{"d_expert": 128, "moe_layers": [0, 2, 4, 6], "balance_loss": 0.00298, "balance_bias": false, "n_head": 4, "lr_mult_qkv": 0.4, "beta1": 0.95, "schedule": "wsd", "final_lr_fraction": 0.0, "seq_len": 512, "train_tokens": 598300000, "steps": 9130, "dataset": "wikipedia_en"}
Below are experts of layer 2 (counted from 0) of a mixture-of-experts language model. Rows are named router (the router's row for the expert) and show model dimensions 0-127. Each number is 128 + 24 x the weight over its row's rms, rounded and kept within 0 to 255. Numbers have three digits each.
After each expert's rows: a language model's description of what the expert responds to. This comes from a sample of Wikipedia text that the model never trained on.

# expert 28
router:145111080131122149146112114157135135113136141072157112150106161117128112159091146135159113133147073096125159155104163130151124115120136106108092123123132126139101126137068128176107167117137114118110125131158109127137109103142079102093079146138105111118172128182142150153131149130161134089133085121129124165109100105107118093169121143121074149146151073171132168125131176075093164147088
French names and words. Pieces of French and other Romance names, titles and places, such as Jean, Pierre, Paris, de, é, Seuil, Cannes.

# expert 41
router:135071136125134125135111161138120141130134195177112079108094156130096136127133077131136137159129151113123167094142145147150128096152134146109128170120106111134145147125110166116140149127151119112158154135156072110108165140143093140145099197120165091160164125131173121137142106112128139140099126133108148181147117119127130082133078135119135132125142150100117163131116156103119146131121
Role-marking as. The word as introducing roles or comparisons, as in served as, worked as, as well as, and denotes in chart footnotes.

# expert 36
router:136105159163103153107069127108138135121120174154138142173147128098110169128128116104097173143136118130124171100107058090083125130096169132114137147118187123122119109106135118117124115159137130163132131125126124132124118122145100111152130132098090153163126106114138095100129122119175159071095126136089145122157123147098132157138088133077133150083132140124086131127114112113126113084103
Quotes and within. Words before quotations or in narrative history, such as recalled: "…", within 30 km, came within an ace, and abstract nouns like negotiations, request.

# expert 17
router:139113131151139094078144156125147170142128166129105157095107126153094126102120151121121118159135115139088141103115141195167115104143147123131121091139130106143147120118120150123118153124165141088151142102139168126129127118123082167087089133161154124111132139151124146124132122098109191148126082133154141102084109100120128098126114106080094156110159155158126111130130102088101110147149
Sports name fragments. Mid-word pieces of foreign player names and sports terms in competition tables, such as Š-ip-ovac, round-robin, Compet-itors, Br-igham.

# expert 59
router:126147161114124164128122137158111110115127093118146152135107082082127168160145130138111133081127100161148154128119121135103119155081146130132109092118133115199110135143107128126132111145110160176144159131113121133156119165151128129131149130124124118156170112127162123139093128150119114122127147170103134125137113154089143139109140163157127120111132111131137141127197070133131114120131
Temporal conjunctions, years. Clause-opening words until, when, before, because, However, and year pieces like 201 or 202 after in.

# expert 50
router:139144151147079164150092105139104115098168142155128147115113140121175140122140134147110097108102118126117166103079140138119107127101135176110125134137085149133139147173115147132111110135153146108167096100131155109126140149173092122107147144151168112133162155163132145137133085087117115105084117114110159179147084122128107160160147097147172151181161098134116131122120151123099136128091
From and founding verbs. The preposition from, mostly after separated, graduated or Singles, plus held, founded, established, formed, created, and league-table cells.

# expert 0
router:155132163104132133159098109132125097139148112101143188116084130137153153157149111149126146143113116136126140129118126153115152119152169106164098079127098118147150158139083161158132118142120135145139098124101141136116139152128118114128119126088135119114150139140144128110136127095110117139106151144113172142144121141132166085134145116123165132075150102132137164168154096112103129164153
Math and number pieces. Word endings and numbers in math or formula text, such as functional equ-ation, LaTeX symbols like }$ or &, and list numbers like 15, 240.

# expert 56
router:154124137201113141108107130145149099117127098066123125093105112134118140158096130095158143190133122115132129161084129086109086123140136086129096132094109189124127149141090087149117097099137095117151105129125105176145104125108099119092103138178120122124137174152118137144158132108114138119139077109097139111140124155119134095130134134100111167103150125144149104107119156136128153146156
Arabic/South Asian names. Word pieces in Arabic, Persian, Turkish and South Asian names and places, such as Al, Shah, Abdul, Riyadh, Chatterjee, Umm.

# expert 22
router:115104142125066128131118109114128150105130154145132114117111132136093138133141097106118119115126129120154105139175119135108107157106177132108154165172157158160132136136136091123120092136151138145111138136093147131116120154167144119138136136157147129138098158093137140130143123111158154093148158153107093156125125156093082109083123088119121210152146085156129151105069097159140116133093
Word starts after quotes. First word pieces right after an opening quote, parenthesis or dash, such as "un"marked, ("us"ually), plus pipes and indentation in election and results tables.

# expert 30
router:126169129141128113167050099137096126136106152097123117120118109132106147151121155138114144083128120062138114138168103107121127140134142150107097072122119129130081168123125119144151101172100125165157113164152177118077116121151126141172139143136111095159158137147164126132167103139136143108150138141112169151096123147130152123156177121112141134134143149137097112156147114110135172106127
Geographic along/location. Location words in geography and route descriptions, especially along the river/shore, plus on, and, and place names like Wisconsin, Railroad.

# expert 21
router:128135154086124145149062138103054143160119135142117120102101144121098144124081120133088163119168168117162127066144097123149106138161142142116126133139080136139137131128142126138142131158154135165095116097144127172132092123162141112133125096129109145131139167152109130158146169115115116120122076146146140123170085089152131108128095114132153105150152120138114139116120167117138125133121
Preposition in. Mostly the preposition in, often before dates or places, plus In, during, and dashes between birth and death dates.

# expert 7
router:123135178095120106119131143109121146174147162128110138125127129184138109124103161155133128083126141140144111092163124131128117141145130142130165126134141139133112150150099117109117106100152163110162121112186071131120133150128154153138106156125178086139134134100135106146162140074117152132136119171118131078128120162098107186103141154132128153141105114144092171124134118157117150137115
See also headings. Mostly See just after == in See also section headings; also pieces of Japanese names and places, like Hiro, Shin, Tokyo.

# expert 6
router:154130180152147092096101172121030147151140118130112141130101139102160109112152100122155132157125154094173111121136147107118161128113142128093128128073118142144137136180144168155151149142133134126102109119097110142131135129140102151112115141164126082137146097199153132118156146114126129114106092114086157099124131116132152140150158097163145117101122110163141153161102073135141160154114
Opening parentheses in credits. Opening parentheses before years or notes in song, album and cast lists, e.g. "Song" (1985); also name starts like Mont, Press, Herald.

# expert 60
router:151100158153134104188082158127168124145129156115125128142097121119128114135095085163110155141135144142152136146145158143127120125107118114163093137122148111130127110174193124134119146126114118161095110149111158126122163104145139172124117117116141100115125119114112139118139134115158129086165130171135135140109110179120110117198142114110150125134140111135111078113126138136112136076096
Broadcasting and business nouns. Nouns and modifiers in company and broadcasting text, such as air, feed, Group, financial, wine, global, after the, a or its.

# expert 37
router:143097156138080133182152115131154119132129163158146147132157111117133155098138044135104120111179098082144112106143138176105141108101144111114170141164181159168120115126100133103123139141129160141129152131086088183134129185132097146123101132180150100125142094115131110168172123131135127091123114145111101126122118158115120124090139157112125197153161109141133160127102104116149129137077
Height field and brackets. Height in biography infoboxes, and words right after an opening bracket or quote, such as approximately, lyrics, later, now.

# expert 5
router:132143130168085118132126111111117120126115146131168154122113130134080142129154101123127116132111092141114139122150078094113105129096131124151139139136149154148166135115129121120145134176133135149150153108118134144139163176133143143135168124107163126179089111135134107122124128142137164117147140129112138155136110137077085123064119102139160121117111142143110158125103126130104111098066
Adverbs, birth fields. The word birth in biographical infobox fields such as Date of birth or Born, plus adverbs like then, soon, also, and closing quotes and parentheses.

# expert 61
router:114163140091136164151078142148114086163175165223126116091136155113107140115112103111107159127096128117143167092136119118125115140089128161161190127112125088151133150143142143119117128133135135120123104129119074130108103130152127122140123120128138111150151114166099117149171143133135129113115133089122178145133103165097119153163091109154122148154147160142114174130144143102136096130088
Section heading markers. The == and === markers opening wiki section headings after a blank line, such as ==History or ===Music, plus Born in infoboxes.

# expert 2
router:149162121082125122160145150139117148119097147127117081117147136163166169140143151108173099101116138101123155080092153066117076128130123096124174156086145096161147093127154099139150155145125112075143150112123122105126116139100137177117104118161139130125153168096154132152172168136106108132154124140124125132131078151110110117137072148129145161103118098130107127131163089103109177126102
Coordinates and military terms. Invisible marker after W/E longitude in coordinates, plus military words in army, navy or battle infobox text: Battalion, bomb, ships, Allegiance.

# expert 46
router:073159162112145118174111132114137124152140132068126148118108134110119124140085111131133116111139128159170145141072165135113156164129111108126100176100070119143144126162121138104158100168131131104120116102110114141141119146155142114159076090109150110128122071162113119135128169119146076085115172119146131125173094168127121150182113083121156124129151108124129161125104117121158137101153
Publication and citation tokens. Bibliography and publishing context: closing "). " after citation years, "on" introducing a book's topic, co-authored, published, and "II" after World War.

# expert 19
router:067114179147124130134152140141134167132097166137071139103093125156114176119137133106123136128174121106128141107118147191164088134150107137092144121131089098137116116149130105147130135134131129143122143109147161107131136110102132146109102167161141155142162150167138134152161136130087127114098116115115153095122124151171190129099113159140120147155148099144148141152113144124126106144166
Infobox labels, line ends. Labels and line breaks in sports and place infoboxes, such as Apps, Position, Province, Awards, Died, and medal place rows.

# expert 48
router:107090095156133165149149136166124146093128127123164133112140108114125156160112160113150156103154119134130065173107175144124122132117136118122118116172115103142092127170115067107138096144136115096157073108107121116124106186165137138105154146113143166163111088159121127127124128159127119135131129137089128153141128171125111146111166122127110139170093089124118131168127138108120155151147
Species and meaning. Words in taxonomy and etymology text: means, meaning, refers in epithet explanations, plus species of beetle, plant, and species-article headers.

# expert 13
router:143130133151144126178121142149140090139148180039110138131115172113121116134156149127141098077103128141141124128116145157115120133087139124089141119103132111158116094133116087146165109101081109114145171150157149096105110122164089142143117108167109108111155140153113109126146153143136151081123103135161116146124127097102140111137125122116121124136119148146070157162153098114135157088133
Central European names. Opening pieces of Polish, German and Slavic names and places, often after von or of, such as Kat(owice), Vo(ivodeship), Sz.

# expert 39
router:135125110182151111132120167123120148144153093130156119125101124155130129157120132094162095176134134149152126135100084087118128114138149101136123119103148161111082152138117158115095090116150136113183136088145120155157103169155134153120100122159136105118181118137106153146126117116149125167128139115140150150119150132132136112108156164099114178137120128168149108105114148108131109132149
Indian names. Word pieces inside Indian personal and place names in film and music lists, such as Savitri, Bharat, Mohan, Singh, Kumar.

# expert 57
router:136144139149135154150090125107141121131151157127100185139105158125136113175138110108138151122152114162131091136104093101135111143136129126116151115123129133131131147119081105094127120115108146131141126133110114118111127176115110144139148116064146130170098104089129090105128125095154099106110137111112138119176121130103121167139133113113133135102157095133104130140150108128118134154105
Place and general nouns. Common nouns and participles such as place, considered, located, based, services, rooms, often after the or a in descriptive prose.

# expert 38
router:174178128097168144128133139126151118102128142132116110064089122145118102156091138133141108110137107148113117140117114106132152155128118111146140119117129173135096132137159159111172148151168147118096148101114096121111105136118108089110111097110140105121132128166146117126141126077113135135138136180136159119192115110139140149132093122109095095136138064148131073150131123130144134095126
Legal charges and election tables. Prepositions after legal verbs (charged with, charges of, guilty to), plus election-table cells and word pieces of foreign names.

# expert 43
router:130130138107132123136086147136084186126147131124175143148137129117132175162125144146117141096167123137149114113108148144149145113110140161116117099129139069164108173102112111125162154140146123151167141114167116143106098138119112121141110189130115134140116092159170108161133128116131163132153143156111151096118121123116170156095154145128142144158101105133138088128137133138129115132111
Out and building words. The word out, as in outbuilding, outfit, out of, plus sentence-final periods and word ends in building and architecture descriptions.

# expert 23
router:102072178197111133102136121138097128126163155105101154111139123095118107131120145140157085140156129112124142131156152141136148126131146121076135150130124127143145115152127159131123155135114137159165092098137142154075102143111101147075080147169149119101175092170095118157131126135165138143138105117111151094100119145135098123109134138136085124102129092169145115113115131085112142158125
Tennis results formatting. Paragraph breaks, table row ends and country codes in tennis and sports results, such as Clay, GER, AUS, TKO.

# expert 20
router:127135154174088125122127103129137127137159090158178160085149122123138128097115110092134115123143130137104135113148146118105125172113151132105139139129136096137152133159128108158163137142138155090132128092147134176099155158132138137112120095126128143136119154135125095180161114120156149089160163147123156108133110143123118102163093100145135113149105163146129069118104102147147133088100
Sentence and citation ends. Closing periods, parentheses and quotes ending sentences or citations, decade endings like 1930s, and sentence-opening After or Following.

# expert 42
router:125130145118151136157147165125138171136163121163142130113093157148125095117098139162151075113138117125137133090113126130140112157155126159116128118132108113147118113124118175109062128116126197117124107097133147112121144114121080161104135136125122093132127126134172114112117052135099134141145157119145129152104082115096134166097138086110137160133168155129105151116106076126107152126132
Race start verbs. Verbs of beginning (began, started, starting, launched) and position numbers in motor racing reports and results tables.

# expert 33
router:084123078161144129164166128148110120100108155132152127134155146109121176139129176136118114121180146127138070150133192133141175142135123137111103120141156105140106137170110080092129126153131120107120116117135092115122162165184136149087099088150134147128144124122138130124155145138124135124113138135130152144139136173158114174114154116113118168139086091153095118109116130139087129155130
Taxonomy and biology. Taxonomy infobox field labels like Class, Phylum, Order, plus words in species and anatomy descriptions such as wing, locus.

# expert 14
router:131127135145116151112112126156170145083121132179111072118123132140141109175119110158114134154170128104164117117155157151170109124154129110118101094109153181146102156119103175134147115145118105121100112104133107109117118092128090101127112143148121126080157127148124128144160107143138174136156072129139136136115117103085130148148115115111106153173148077125142150127119141095102125166120
Spanish/Portuguese name pieces. Word pieces inside Spanish, Portuguese and Latin American names of people, clubs and places, like María, José, Sebastián, Estadio, Ferreira.

# expert 29
router:141119140130132110121120130132140146150139133167109170154103160110108143124124101151146136146141141134138134129122106138148155096135138134149097092133099125173141118133134162112082127098128122118117074154162153123131134119135108116119092114122108103136110112163162126113139126144170152130131163106170159151062119122146137131103077096119117128142141136112131150140141080105142115098134
Sports and radio words. Content words in sports and radio-station articles, such as simulcast, classic hits, NHL trade, points, news, brand, broke.

# expert 4
router:134157139162126132133106081121102120118163127118158106137131146125158153119134099121121125133138108080158104119110130059119133157140150182120103146102182119129129119109140152124150165134143110129164153129089121150130156151155092090157154103123121092141140112146130151115121125113153129144091144134101104150103112119106112084171160165094152139085117062117117140123153112125125136135133
Personal-life nouns. Nouns for personal matters, relationships and life paths in plot and biography prose, often after his/her/the, such as relationship, job, police, route, back.

# expert 35
router:123118129128137136146101078130124124141126154125129096135124121111146127189115157085104141132119121132132150132138140075118128128099133137108107093109131111164109144105144156153141170140177089170130128137157145092113154124149122128145096146115118106156114133130129110143134123118170141115101120114108133140120099138108152130130109106126147144169132153158086080135084091132152148149086
Sports schedule separators. Semicolons, bullets and cells in college sports schedules and venue lists, like Stadium; Auburn, AL; plus Methodist, once, NCAA.

# expert 58
router:151129173153154151133122123095069154138159125161110147118113111104138124151142124122123178144100133117115117113150153116111164158117137127101104132080109111109131135133122128125123140080119155135098103097086119157099143137147107160171134127129118097120170147121128113167117120111153136115114137124104162101143087117091096117192163088170186134128109114146120109158094090141085120081077
Topic nouns after the. Nouns and year pieces after "the" or "this" naming a work, place or idea, such as theories, efforts, song, album, island, 200.

# expert 62
router:128131158088148117156082125093115122160146142140141150094105140139117121105083134125106147123143135127139108135101115095131126117100101119109107119119098143151146125136107162153164084194121138169142106077121130140135118147125078114154099114102110127150117111116094087129159135124111091128147116156089134081122094154090149140163119148131114105146100120173079118110092126153170122097110
Punctuation in lists and titles. Commas, colons, pipes and en dashes in tables, titles and publication lists, plus Hague and Editorial completions and sentence-initial The.

# expert 40
router:126167146137142184105117138101117126112125138118120138103107132183113162118153164141095085084132092132143114066115127184105101157134112142075120093127123123170149138104125165124173109121116137124128103098153158158076133143142099143115091148176134084130113108121121120185163118103152116152095078147143132083140114131099116117113136159109130105129149119168125089144149116114143128164129
Sports tables, Hungarian names. Pipes and dates in sports-results tables, pieces of Hungarian place names like Szombathely, and "since" before a year.

# expert 10
router:100188154157087171084126150123150166096142130181100105103132118152123114088129117125077158123135113109144161043102110146166085135140155108110106129114138107127168127164141169112138142145144122138144122114131110142116122120123109142128156114139112149171122108144137142154139142120100131101121090145090141116158131114125141140173141171112148145148138105175151121127145120122130126147126
Section starts, role prepositions. Heading "=" markers and paragraph breaks opening new biography sections, plus "for", "with" and "joined" naming roles, candidacies and affiliations, e.g. "candidate for".